Experts of a small language model.
Size: 11 layers, width 512, 55.9M parameters.
Experts: 2 picks a token, a softmax router.
Below are experts of layer 6 (counted from 0) of a mixture-of-experts language model. Rows are named router (the router's row for the expert), up (a neuron's input weights, with its number) and show model dimensions 320-383. Each number is 128 + 32 x the weight over its row's rms, rounded and kept within 0 to 255.
After each expert's rows: "mostly gets" lists some tokens that are sent to it at least half of the time. This comes from a sample of Wikipedia text that the model never trained on.

# expert 14
router [101 117  77 138  84 141 111 146 142 118  62 126 143 135 123 138 135  99 211 169 144 137 115 111 143  92 122  85 174  91  42 160 140 126  95 121 106 116 134 105 112 102 153 139 134 147 110  78 120 154 106  97 142  80 122 151 101 127  86 134 100 159  75 135]
up0 [ 95 142 164 126  97 107 106  73 111  79 122 101 165 165  46 155 144  80 173 192 168 129 140  40  81 173 123 136  65 143 141 113 165 100 121 102 140 191 115  82  93 108 141 114 125 110  97 124 146 120  95  81 158 151 143 131 125  89 114 137  65  97 127 110]
up1 [ 93 114 136 122 111 117  92 107 114  96  94 162 150  89  70  72 140  99 204 100 184 148 177 150  99 127 183 198 130 146  99 100 127  96 121 139 100 133 114  58 107 154 196  93 119 119 169 120  89  86 164 127 106 159 113 137  82 119 142 144 127 136 124 132]
up2 [155 161 122 139 111  79 139  94 169 113 154 129 137 182 150 110 173  91 114 169 179 146 123  80 106 177 122 101 131 144 106 122 178  67  88 158 118 140 113 147 113 100 165 130 135 177  86 164 183  81 103 109 129  88 108 155 112 102  98 124 111 114  94 154]
up3 [189 104 133  49 125  82 188 157 131  83 150 113 146 138 117  80  63 118 121  82 194 116 113 136 128  98 134 156  73 117 101 127 174 120 133  97 117 189 161 152 161 114 143 179 171 140 135 116 118 101 130 118 140 103 183 233 124 125 135 111  89 103 118 141]
up4 [139 156 130  94 184 131  99  88 157 105 177 163 136 100 165 112 108  86 131 129 119 147 116 141 129 152 166 167  50 183  98 126  94 165 174 147 177 109 114 166  84  81 143  87  99  88 176  59 156 126 207 135  94 157 122 137  87  96 131  83  98 115 138 168]
mostly gets: "_{", "″W", " Angeles", "(", " Francisco", " Airport"

# expert 10
router [162 172  63 154 160 118 150 115 115  94 144 123 127 133 184 143 154 122 160  99 164 132  53 178 135 182 109  75  98 146 131 144 139  81 109 146 158 109  60 115  82 130 148 120 123 132  93 130 108 105 132 163 127 170 115 115  97  92 118  99  99  55 132 151]
up0 [173 109 162 139 144 125  98 136 130 113 153 134 140 168 119 151 142 133 118 157 150 128 101 112 151 138 123 118  87 141 131 114 136  58  93  96  94 155  88 164 128 124 151 129  42 141 169 124 185 115 137 149  76 166 109 158 156  88 139 128 117 125 112 175]
up1 [146 120 100 119 101  93 154  59 132  95 118 131 131 120  61  82 100 107  68 120 141 129  89 132 158 149 172 129 175 125  60  97 125 124 158  98 149 161 134 118 125 151 122 166 143 116  94 103 153 157 141 107  82 142 128 207 105 111  81 144 117  92 117 138]
up2 [ 96 123 164 112 140 133 110 107 151 140 180  91  95 103  76 179 194 125 179  77 119 133 142 156 143 148 104 122 111  97  55 117 108 122  94 115 146 186 115 156  41 120 183  70  72 117  98 100  90 110 127 192  99 144 110 121 159 109  92  94 149 101 129 173]
up3 [115 145 178 127 189  72 112 129 126 118 131 160 101  91  94  98  91 136 147 179 137 129  98 128  91 114 107 190 109 128 158  92 118 152  87 109 167  53  94 118  97 118 148 130 109 108 116 120 162  77 130 125 162 110  49 134 136 122 135  90  82  89 124 161]
up4 [143 146 103 184 165 186  92 104 124 121 114 108 151  81 128 142 147  66 165  98 156 133 143 223 163 187 126 138 140 178 151 122  85 142 115 118  80  83 117 160  93  95  97  83 100 150 153 175  99 100 137 147 126 146 112 112 114 118 146 101  51  95 151 148]
mostly gets: " may", "SI", " often", " conv", " Love", " dis"

# expert 7
router [155 142 106 155  99  99 113 192 140 126 161 158 108 179 139  84 167  81 149 192  24 117 144  99 162 198 129 145 157  71 111 125 154 167 139 135 135 114 108 101 230  99 129 113 107 139 135  62 108 165 124 161 118 136 117 141 134 175 108  88 125 132 200 112]
up0 [ 87 140  91 136 137  70 116 175 120 132 176  81 135 123 120  85 160 130  85  99 111 144  67 151 184 104 157 121 160 138 179  95  88 148  95 134 116 113 134  66 145 155 119 134 145 166  77  91 144 175 106 131 154 120 121 182 120 113 110 101 117 128 187 173]
up1 [158 183 240 135  80 151 163 108 126 144 104 171 116 153 151 110 157 103 143 120  80 121  93 120 111 140 124 103 160 152 167 144  94 196 120  93 166 153 224  88  84 129 119 113 143 116 111 121 137 147 116 152  60 176 189 152 145 127 206 114  61 108 187 117]
up2 [ 97 146  92 104 123 103 123 132 158  75 142 124 125 149 117  85  62 147 148 138 155  89  91 142 112  62 118  92 152 143 152  86 138  90  91 164 126 125 109  55 179  88 161 109 126 127 133 116 112 119 168 184 111 181 119 156 133 125  61 107  62 117 140 153]
up3 [108 138 123 145 157  90 193  99  84 152  78 135 145 185 141  76 136 110 186  79 111 106 128 190 158 136 142 137 154  92 161 118 116 155  78 170 120 101 120 119 110  94 117 119 128 116 165 121 191 155 123 159 140 118 166  88 116 142 149 143 113 151 109 138]
up4 [169 154 155 132 109  69 120 163 101 131 146  48 101 139 208 138 127 170 142 127  84 158  93 109 154 142 142 149 153 106 146 144 153 129  86 166 116  93 172  87 191 102  86 120 172 170 163  26 189 137 122 155 177 124 151 138 144 138 127 111 111 165 170 181]
mostly gets: " —;", "|---|---|---|---|---|\n", " Chief", " LINEAR", " JPL", "|---|---|---|\n"

# expert 0
router [137 135  90 140 174 109 180  69 127 131 129 127 141 155 155 135 170 150  96 131 110 130 125 142 107 174 134 123 104  82 159 128 165 150 108  93 113 111  49 128 129  67 107 140 126 145  87 111 175 138 140 105 157 136 152  92  97 106 113  89 128  29 123 165]
up0 [164 194 145 208 150 103 128 128 139 115  64  58 163 151 130  42 119 152 154 103 186  63 109 179  85  68 102 118 134 131 151 134 105 155 161 129 210 113  82 176 162 125 175 137 160 167 213 134  94 129 149 113 123 159 132 131 193 136 147 105 152 101  94  25]
up1 [ 68 126 130 127 168 133  33 123 145 107 119 102 100  80 106 139 200 124 169 100 121 130 145 159 147 159 106 161  81 163 104 170  71 116  96 134 152 106  98 142 138 116 193 196 137 130  97 187 143 159 147 154 147 142 110 137 133 148 133 137 127 106 212 121]
up2 [122 126 150 134 124  96 124  92 114 132 115 130 163 130 132 143 126 121 138 158  83 135  72  79 107  98 112  72  87  87  69 179  78 147 145 197 126  96  92  92 125 120 155 151 122 139 146 117  99 144  96 141 164  84 120 118 184 144 136 156  80 138 104 116]
up3 [107 137  94 117 139 115 143 142 114 190 115 108 163 132 186 151 137 117 125  82 173 102 155 139 117 112 181 151  99 194 130  81  61 129 127 179 132 108  97 158 160  82 145 150 128  74 124  55  94 136 114 151  75 155 105 158 119 157 170 136  36  86 161  97]
up4 [ 88 210 121  93 136 152 184 124 162 129 192  98 125 152 158 147 143 133 137 125 144 105 108 106 162  93  86 122 159 156  84 140 120 157 122 144 102 165 144 175 147 131 100  77 133 148 145 123 106 163 139 145 105 167 133 130 157 129 187 127 103 134 152 119]
mostly gets: " Nominated", " Social", " Count", " shown", "RA", " original"

# expert 9
router [118 119 112 114 108 152 113 144 142 121 110 136 117 139  70 106 156  84 140 160  85 176 142  20 141 106 158 188 145  91  96 150 115 119 104 151 108 110 157 126 175 103 126 181 142 141 171 200 134 163 104 186  89  86 150 157 143 161 124  84 154 189  80 105]
up0 [152 119 129 115 110  87 123 155 148  94 159 155 106 106 142 204 169  64 133 132 135 186 177 138 153 118 154 117 168 148 128 120 103  98 101 157 125 144 158 152 124 157  94 122  92 125 130  84  99 121 117 214 140 163 152  98  97 173  70 113  98  86 101  75]
up1 [126 120 152 151 101 156 105 179 131 126 179 106  84  93 107 157  90 162  79  89 122 194 188 134  85 181 130 152 127 156  74 157 124 170 134  80 143 155 136 145 172 131 120 126  49 163 126 137  80  97 122 147 171 181 166 106 180 130 113 105 148 111 115 145]
up2 [ 81 115 183  86 153 130  35 124 110 103 185 109  78 130 166 165  97 169 123 127 137 139 106 195 100 131 122 150 139 194 151 145 110 132 127 152 124 128  56 208 132 138  96  88 126 192  90  77 124 160 127 132 141  68 185 147 106 156 150  84  93 116 121  96]
up3 [147  67  41 107 165 171  65 161 150 158 102 185 151  93 131  82 144 172 129 136  63 130 147 164 155 124 137 108 108 115 103  83 125 114  97 137 109 186 143  95 146 179 172 125 160  65 165 139  93 136 132 126 172 129  81 149 161 139 142 142 119 127 180 149]
up4 [157 145 103 124 135 137 155 134 190 103 127 152 160 135 145  80 116 132 169 159 106 148  89 139 107  86 109 127 152 145 157 108 132 102 125 178  93 122  97 106 134 119 189  93 124 134 149 161 152 196 108 142  97 113 119 174 123 126 105 129 129 130 147 183]
mostly gets: "',", " while", " where", " After", ")},", "SI"

# expert 13
router [155 179 145 129 236 123 153 138 102 107 194 142 112 135 165 110 163 149 169  77 141 126 116 123 130 131 130 164  72 149 152  90 127 113 112 184 142 130  94 114 114 101 118  67 145 103 143 156 146 118 114 170 141  90  96 140 137 156 149 128 128  66 167 139]
up0 [158 169  70 144 145 146  82 139  93 121 166 129 131 128 145 133 125 170 182 198 128 117  89 136  85 113 106 146 146 122  94 113  84 145 162 191 169 153 122 128 141  98 158 146 165 109 141 123 116 133 158 192  52  98 211 124 156  93 135  82 103 130 182 142]
up1 [161 106 142 118 201 122 144 129 120  89 153  94 191  98 115 151 109 137 160 137 119 117  92 137 151 125 147 126 163 180 135  97 127 126 138 105  98 111 134 152 128 138 139 145  88 107  95  97 130 121 118 133 156 107  85 137 145 109 128 118 126 133 207 126]
up2 [161 160 109 172 128 119  46  84 106 171  62 156 100 110 115 134 121 112 148 112 149 138 168 159 149  94 122 180 159 161  98 118 154 121 100 140 200 118 125  92 130 129 172 138 141  93 140 129 135 107 109  47 119 117 181 103 118  81 128 165 131 112 149 161]
up3 [131 165 130 123 126 161 163 152 124 150  97  77  77 109  96 121 165 112  91 141 163 153 154 105  97 130 122 144 146 167  97 124 162 105  93 120 106  92  92 158 156 136 163 158 104 133  83 117 103  76  99 141 151 143 127 110 126  99 178 126 152 117 149 151]
up4 [138 122 185 158 132  66 109 123 128 154  86 137  81 136 151 142 136 174 157 125 155  94 118 147 158 167 153 189  88 118 130 133 168  95 133 136 184 171 104 123 120 157 166 140 112 113 146 126 106 163  98 123 133 114  92  85 157 184 123 116 151 136 131 125]
mostly gets: "′", "″W", "_{", "″E", " ±%", " yards"

# expert 11
router [113 117 170 148  60 121  58 102 125 169 105 140 128 146 139 179  91 154 139 153 120 126 160 153 149 105 126 127  79 104 121 134  81 158 193 139 133 134 126  91  97 118 130  98 130 131 136  85  70 153 138  53 132 140 144 111 154 157 160 179 123 177 131  89]
up0 [130 113 164  65 115 126 125  83 152 166 158  98 160 136 213 138  64 167 181 157 153 134 153 130  98  98 148 138 135 138 113 158 107 131 153 159 118 133 113 148 107 126 117  43 144 127 176 100 114 126 114 136 134 124 138  83 187  96 112 106 160 132 109 139]
up1 [ 93 118 160 135  93 145 109 127 150 175 152 110 114 107 147 159  92 133 101 175 111 107  99 144 128  83 130 151  37 148 106 107 120 141 172 128 121 143 141 169 132  64 152  74  97 160 129  92 124 157 104 129 113 142  85 106  91 129  50 159 137 103 139 131]
up2 [121 140 112 166 147 169 100 106 179 161  84 109 193 143 168 155 153  91 165 110 195  98  72 205 182 130  85 121 104 155 117  62  85 133 162  93 124 144 147 140 117 115 156  73 129 173 155  93  77  77 137 169  67 140 126 106 116 163 106  85 112 143  89  76]
up3 [ 75 114 132  85 131 121 140 129 156 136 132 150 159  79 147 149 157 160 176  85 166 121  54 139 192 101 149 129 113 169 116  72 151 126 114 109 111 191 161  81 119 132 155 140  79 146 124 201  57 151  96 160 156 116 136 129 119 117 104 120 133 157  49 134]
up4 [116 146 104 104  97 121 117 115 119 146 182 172 120  86 106 179 111 142 190 112 147  82 128 159 173 169 117 114 154 175 119 119 107 116 139 181 107  95 150 142 164  96 154 119 162 169 160  95 129 144 125 115 132 155 133 114 127 150 131 158 110  77 144 114]
mostly gets: " Jones", "kins", "heed", " She", " Taylor", "rett"

# expert 6
router [140 200 133 125 119 150 126 130 133 128 104 101 109 107 120 124  98 188 155 116 104 195 103 169 156 109 128 164 107 117  75 132 190  79 144 129 103 109 128 115  89 116 120 156 141 108  98 131 103  67 139 110  67 151 160  80 128 115 121 171 142 118  85  78]
up0 [ 98 135 136 153  96 105 185 139 122 139 184 114 134 137  83 168 167 166 162  92  67 133 147 125 149 169 133 110 109 105  84 150 179 118 111 170 105 152 115  76 148 142 117 127  84 119 175 143 141  70  84 143 127 141 145 127 128  85 137 155  83 125  93 156]
up1 [131 144  90 102 130 146 104 139 159 108 136 116 145 146 142 132 165 139 163 100 105 191  56 131 111  22 113 109 114 114  85 134 149 159 144 146 147 104 146 156 103 120 167 145  64 119 147  44 131 138 136 119 128 130 118 179 113 125  81 129 157 129 172 118]
up2 [165 130 184 106  93 107  81 156  96 165 136 170 156 173  99 113 148 150  91 136  29 120 102 148 128 127 149 104 128 158 138 163 178  92  93 110 139 152 138 136 146 104  99  19 151 153 114 123 111 122  30 179  89 128 145 101 163  90 109 106 197 151 149 142]
up3 [ 81 170 121 168 102 136 123  87 126 134 132 118 117 159 121  87 120 174 144 159  83 142 100 148 188  92 143 155 137 123 108 162  88  88  58 125 163 121 121 132  59 194 183 159 171 130  98 127  84 105 142 133  80 153 118 119 128 128 141 149 106 148 171  79]
up4 [150 121 121 107  77  61 152 126 112 195  95 109 155 129 142 201 108  88 156  99 130 145 136 121 157  65 108  98  75  81 146 134  94 153 106  99 174 105 127 157  92 128  68  95 132 136 133 108 146 135  84  79 102 156 190 119 153  91  95 119 153 120 113 144]
mostly gets: " Chief", "%\n", "65", ")\"", " white", " Lieutenant"

# expert 8
router [ 90 136 162 102 162 123 151 116 141 116 131 109 174  91 127 136 113 152 137 113 123  98 152 129 117 131 119 105 150 140 134 107 132 112 115 138  97 186 118 150 137 150 123 113 115 112 123  94 151  96 112  92 158 116  97 145 137 117 164 138 164 157 114 136]
up0 [129 128 151  97 140 152 115 163  99 161  92 121 147  79 141 184 158 177  83 124 149 168 193 125 110 155 142  95 143 118 135 128 121 134 136  56 104 157 148 186 129 189 120  83 125 141 170 120 108 163 184 154 189 139  99 128 153  89 123 116 154 149 149  64]
up1 [116 128 112 133 128 127 105 157 134 164 146 166 127  98 123 125  95 158 113 120 142  94 133 149 132 122 102 147 158 118 112 109  93  96 151  88 203 103 146  80 111 129 139  95  53  93 124  84 122 185 115  56 152  98 162 144 171 189  95 133 115 113 109 206]
up2 [114 186 131 134 108 101  96  51 100 137  73 141 176 131 177 134 129 115  69 164 147 126 142 151 116 107 118 103 118  78 124 143 108 130 113 165  96 109  99 153  88 169 121 104  99 135 157 112 121 219  97  68  84  81  84 114  98 133 137 108 125 154 123 146]
up3 [159 122  94 120  57 143 147  77  85 113  83 160 101 126 153 132 153 159 111 122 123  73 187  86 149 134  94 127 130 158 122  87 145 107 133 110 121 158  91 111 107 158 116 138  86 131  77  35 110 120 157 144 115 155 156 193 196 103 153 163 157 110 146 121]
up4 [119 175 172 133 154  81 109 107 136 191 112 107 162 161 106 103 142 172 161 118 125 176 142  83 151 123  84 109 151 121 129 131 114 145 105 112 112 120  93 174 108 141 131 130  72 131  76 162 140 125 113 121 135 114 167 122 122  76 118 135 165 102  71 137]
mostly gets: " been", " would", " they", " has", " have", " but"

# expert 5
router [121  83  92 141 170 121 119 127 120 122 114 106 183  98  91 128 134 107  99 105 175  39 102  99  92  81 146 124  91 122 118 125  27 120 102  86 201 163 139 129  61 103  97 114 135 141 137 129 174 119 105 117 130  98 112 175  85 128 118 102 104 130  78 204]
up0 [141 105  92  86 128  97  61 135 125 111 158 142 143 127  47 130 141 131 165 161 103 142 186 111 176 171 188 123  82  79  82 185 132 135 167 143 147 119 125 103 155 114  97 154 114  94 112 108 105 142  94 107 108 183 128 158  67 166 109  99  86  97 132 129]
up1 [128  93 129 104 137 125 107 143 123 140 146 108  84 100 109 104 130 135 104 127 113  29  58 122 108 144 150 185 117  93 131 140 118 122  99  82 111 100 133 101 138 118 142  75 195 205 135 126  97 117  93  83 109 144 136 127 178 141 166 117  87 112 124 149]
up2 [135  64 128 140 136  87 126  92  92 172 156 143 173 114 136 161  82  99 157  80  71 138  85 162 154 166 118 177 141 131 125 171 110 121  95 123  86 144 148  95 104 160 159 117 130  91 115 110  99 150 142  93 104 199 157 160 120 140 106 165 135 189 178 218]
up3 [115 165 141 117 158  58  96 125  93 168 200  86 151 108  89 106  92 162 121  42 208 114 120 123 175 166 142 126  90  87  72 138 112 102 163 149 196  85 142 123  91 125 195 127 130 126  96 157 127 145 104 112  98  46 109 204 136 141 115 108 116 144 185 118]
up4 [156 112 139 154 160  97  80  86 120  92  78 159 149 108  68 131 115 127 127 142  79 132 104 150  83 144 125  99 131 116 186  71 155 120  57 127 112 122 159 156 103 149 158 143 160 110 153 141 116 117 103 127 126  86 134 111 178 149  96 158 133 182 136 134]
mostly gets: ".\n\n", ").\n\n", ".\"\n\n", ".\n", "\".\n\n", " ==\n"

# expert 15
router [120 121 107 124 130 120 129  88 150 175  56 103 110 120 164 124 128 124  65 196 184 128 142  95  95 134 142 128 106 145 176 136 127  86  88 115 118  81 141 139 128 142 135 171  94 158 133 153 109 127 126 105 116 233 160 109 134 124 121 136 156 103 164 132]
up0 [ 64 144  82 165 108 109  90  91 118  92  87 108 151 175 139 120 100 163  52  77 189 139 144 150 121 170 214 135  97 163 121 160 117  89 105 120 159  83 121 149 148 140 182 108 120 151 165 169  84 108 104 201 109 131 100 148 131 128 113 137  96 212 146 141]
up1 [144 140 115 178 105 154 124 147 105 176  83  88 142 121  62 152 165 129 118 161 121 140 104 147  92 142 189 128 115 179 181 170 138  88 156 157 113  71 166  69  66 173  80  92 128 131 180 145 104  48  85 190 125 146  89  90 148 153 126 116 128 135 113 151]
up2 [147 131 137 114 172  68 130  77 105 138  54 142 118 101 130 108 107 177  87  81 123  93 148 138 178 143  92  99  93 152 160 137 106 124 126 120 118  96 137 114 150 110 120 178 111 201  98  81  92 176 131 127 169 147  84 164 113 123  87  86 129 105  96 135]
up3 [127 138 107 115 164 136 121 166  98  68 149  93 110 166 214  79 113 138 129 146 121  95 176 128 134 124 124  67  98 118 130  90 136 115 131 127  91 186 113 152  68 131 114  91 129  68  66 150 152 104 164  63 130 111 160 177 108 166 129  83 128 109 141 123]
up4 [126 116 158 159 168 135  69 141 194 175 102 114  88  42  78 165 140 113 137 176 130 152 148 106 111 141 107 182  92 116 132 128  89  82 160 104 116 148 183 102  92 144 113 106 136 173 136 157  90 122  87 137 109  82 174 142 137 166 129 188 111 150 151 181]
mostly gets: " city", " church", " Railway", " town", " west", " Airport"

# expert 12
router [155 114 112 131  49 113 132 163 120  90 185 141 134 123  95 136 102 126 106  74  45 129 134 163 147 146 132 100 161 136 109 113 113 160 211  59 147 217 168 116 156 142 106 142 114 130 123 126 144 110 150 155 106 144 155 135  83 117 108  79  96 118 134  93]
up0 [211 113 172  33 169 132 124 113 129  73 134 129 132 105 108 151 133 119 136 141  66 117  90 162 159  85 146 149 122 182 187 133 110 129 152  29 121 145 114  74  90 184 137 137 117 163 107 124 174 142 121  52 145 184 158 139 100 100 113 129  91 108 149 185]
up1 [125 124  98 153 127 108  74  73 160  95 137 154  79 107 134 144 127 111 102  91 133 154 120 104 134 103 110  84  96 103  88 119 120 184  81 142 130 186 115 103 158 117 143 116 119 142 147 122  88 107 189 162  65  66 116 200 121 139 148  97  81 141 103 134]
up2 [198 200  93 154 131 174 140  77  91 112 145  39 141  80 108  79 107 158 127 148  99 143 152 162 187 121  93  74 140 100  77 108 200 126 134 148 109 154 135  93 134 130 142 144  97 121 108 105 123 154 195 174 144 100 142 136  63 110 122  94 132 131 103 142]
up3 [ 96 111  98 139 112 133  68 123  91  82  83  98 105 128 104  59 137 170 123 133  99 166 102 129 105 196 151  65 100 125 118 145 112 152 140 132 161 139 137 105 160 158 150  79  82 187 137 131 136  53 131 156 142 143 130  82 105 118 216 123 163  89  98 109]
up4 [130 135 133 121 131 171 164 142  94  62 134 141 141 152  56 165 107 131  98 168  85 173 165  89 122 159 166 130 160 140  92 143 180 130 115 113 135 157 169  63 102 115  92  77 133  62  74 125 109 130 115 127 163 115 121 161 136 180 116  81 138 169 106  70]
mostly gets: " season", " career", " team", " Award", " League", " football"

# expert 4
router [104 102 203  99 153 141 150  47 131 162 142 136 120 157 154 158 117 144 113 121 188 115 127 142  99  72 126  84 146 172 231 102 149 146 130 157  96 111 129 161 123 158 147 137 158 120 171 187 128 173 130 130 189 120  90 111 165  90 139 149 167 126 139 133]
up0 [148 149 187 151 117 144 153 113 182 170 162 140 169 155 150 136 172 127 131 191 123 174 126 123 154  90 116 124 115 170 152 117 113 158  74 147  96 124  70 176 129 143 125 129  72 127 135 112 140 128 126  97 148 153 153 104 111 160 108  74  49 116 131 131]
up1 [136 116 195 166 106 114 103 118 162 142 175 104  95 157 121 154 154  92 157 154 128 120 150 158 141 163 118  38 111 152 151 112 138 140  65 108 114 136 145 149 135 127 159 192 135  92 150 146 145 131  47 163 102 135 146 151 172 123 150 157  74 156  82 153]
up2 [161 125 115 115  86 132 129 103  85 120 146 165 106 157 128 192 116 107 150  92 123 107 121  96 122 162 117 144  67 126 169 108  73  94 144 132 151 140 129 111 122 176 122 117  85 165 105  89 106 102  80 135 134  86 147 121 144 137 118 150  98 141 146 108]
up3 [162 136 143  68 105 166 171  37 144  90  91  92 153 102  81 208  94 136 144 122 180 127 143 169  67 131  76  93 103 132 160 146 139 122 139 138 121 103  84 128 105 128 169 159 106 129 183  89  61 143 164 137 120 189 179  96 132 124 174 163 125 139 138 156]
up4 [106 146 160 171 121  90  96 124 134 176 191 137 133  83 158 194 124 166 116 189 139  92  71 184 126 113  99 109 112 139 156 130 134 140  93 135  74 120 182 187  97 133  98 126 157 127 128  98  93 144  82 156  96 155 108  90 159 126  96 133 168 169 120 172]
mostly gets: " |\n\n", ").\n\n", ".\n", ".\"\n\n", ".\n\n", " ==\n\n"

# expert 1
router [123 137 128 111  48 143 123 157 149  98 111 177 125 155 125 108  95 126 201  92 112 108 153 149 134  88 125 135 128 133  93 105  20  90 142 120 143 120 167 135 138 141 130 145 103 114 161 145 102 163 150 171  97 124 101 130 128 154 121 107 107 211 163  59]
up0 [ 84  95 126 127 126 169 143 150 101 151 154 109 125 114 151 110 167  96 169 149  97 110 154 129 184 133  81 206 138 115 111  48 131 131 107 203 106 118 126 147 155 125 111  96  94 116 160 129 135 150 126 175 123 125 158 136 160 168 102 138 101 132 108  94]
up1 [152 119 108  99  81  73 189 172  75 174 100 103  87 207 157 116 129  78  93 114 162 104  87 172 180 126 100 170  79 119 166 111 108 132 147  73 167 164 125 104 138 105 128 157 128 166 139 143 108  92 146 147 159 134 145 140 198 145 148 162  88 122 154 123]
up2 [136 118 160 149 105 119 143  68 111 139 138 139 158 126 136 145 112 106  87 121  97 161 120 189 225 128 158 135 100 147  98  92  96 128 152  84  81 166 140 152 176 123 140 123 151 172 101  98 126 129 132 133 135 123 147 167  28 185  87 132 131 102 102 156]
up3 [205  99  95  91 132 155 116 160  99  78 114 159 144  97 157 110  59 142 184 100 134 135 154 120 140 109  76  90 123 118 135  99 169 104 101 121 159 152 166  79  93 177 140 111 163  95  80 103 131  78 179 105 113 142 159 131 138  57 107 147 131 134 129 122]
up4 [105 108 101 163  83 104 158 129 164 120 114 137 182 167  59 108 172  51 187 132 169 108 150 176 125 106  68  82 186 117 163 115 121 107 164 120 112 131 158 204 103 158 112 141 143 114 153 127 158 164 108  65 147 147 121 147 126 111 137 165 138  85 154 130]
mostly gets: "In", " in", " during", " served", "The", " worked"

# expert 3
router [146 136 192 118 199 152 107 148 116 124 167 118 174  77 117 128 128 100  71 176 112 120  90 181  86 116  98 141 180 161 166 125 128 151 162 137 171 178 166 154 116 172 156 146 106 173 122  97  95 106 102 117  75 135 104 172 123 102 163 126 134 165 167 158]
up0 [179 150 133 183  79 109 122 130  92 217 115 185 153 152 139 161 128 158  92  65 116 136 155 138 119 105 166 174  68  79 153 126  69 142 118 176 167 105 163 150 109 110  97 137  95 140  85 122 152 138 155  75 145 125 174 117 101 146  71 191 128 128 218 131]
up1 [115 121 100 102  99 175 128 148 160 111  51 159 175 136 100  93 116 166 120 163  71  95 189 125  97 153  87 152  50  95  77  79 117 121 152 163  85  97 114 109  88  81 176 138 108 121 100 137  79 114 171 103 142 124 100 127 111  93  99 118  84  81 152 133]
up2 [ 57 155 151 109 107 132 201 134 138  97 114 136 158 141 151 136 130 126 141 116  93 128 139 122 207 118 112 126  94 124 190 110 107 131 109 127 140 114 116 123 132  77 108 146  71 188 165 156 101 152  86 140 116 196 175  85 145  89 138 181 106 121 176 143]
up3 [132 136 140 168 110 146 143 132 106 110  94 143 152 164 138 212  99 116 150 116  87 152 173 130 155  97 112 122 146 126 150 121 179 177 135 169 146 124 165 113 115  72 176 133 104 136 146 126 106 114  94 102  85 102 155  97 107 133 120 187 101 156 135 104]
up4 [148 178 111 113  50 104 113  78  92 143 171  45 135 157 162 201 122 141 170 115 129 162 121  80 106  74 101 137 156 172 153  95 146 206 140 117 134 168 127 125  92 201 107 124  73 185 109  94  93 147 158 133 106 113 139 136  61 122 125 190  94 104 186  90]
mostly gets: " the", " his", " their", "The", " its", " The"

# expert 2
router [104 115 137 146 177 103 105 122 107 142 141 123  82 111 111 129 124 110 106 122 160 147 156  67 188  98 149 152 133 126 137 124 204 153 106 143 106 137 132 113 185 115 111  83 157  88 139 142 170 120 109 136 172  89 139 110 153 116 128 169 136 134  70 179]
up0 [161 135 198 125 138 136 163 117 133 146 197 157 126 153 119  70 130 148 156 125 148 136 219  99 166 106 147 113 156 145 198  51 211 182 104 163 157 163  80 141 116 114 145 101  86 134 102  86 159 134 107  90 186 126  88  74 104  96 172 173  85 103 170  98]
up1 [154  90 166 160 122  93 113 106  79 111  98 135 168 149 137 142 133 165 143 112  69  88 127 150 158 146 141 170 146 127 154  97 172 156  92 107  91 139  67 139 123 121 158 143 125 104 121 126 107  86  81 161 146 135  87 139 151 137 135 108 112 195 146 124]
up2 [177 170 131 182 112 100 148 132 121 132 108  78 107 193  98 186  90 110 151 213 131 107 143 186 132 117 226 104 177 120 158 137 113 118 171 168 166 138  88 103 129 128 136 145 119 129 117 103 190 161  88 130 142 101 144 122 126 120 120 133 167  70 111  90]
up3 [131 122 155 151 181 131 134 103 120 121 178  99 137 101 147 128 165 158 126  90 189 152 161 103 116  65  97 162 127 139 137 152 129 179 116 161 146 119 120 114 105  88 120 132  72 102 154 111 166 120 123 134 162 121 130  98 144 175 135 134 139  92  83 162]
up4 [100  81 162 141 130 139  76 171  96 115 100  81 101  90 158 118 162 148  85 105 164 144 169  98 210 138 102  73  93  95 114  58  94 161 167 100 105 149 166 150  80 118 133  83 101 157 219  84 136 172  80 164 148 102 117 153 154 180 124 120 153 175 157 123]
mostly gets: " used", " included", " took", " made", " served", " announced"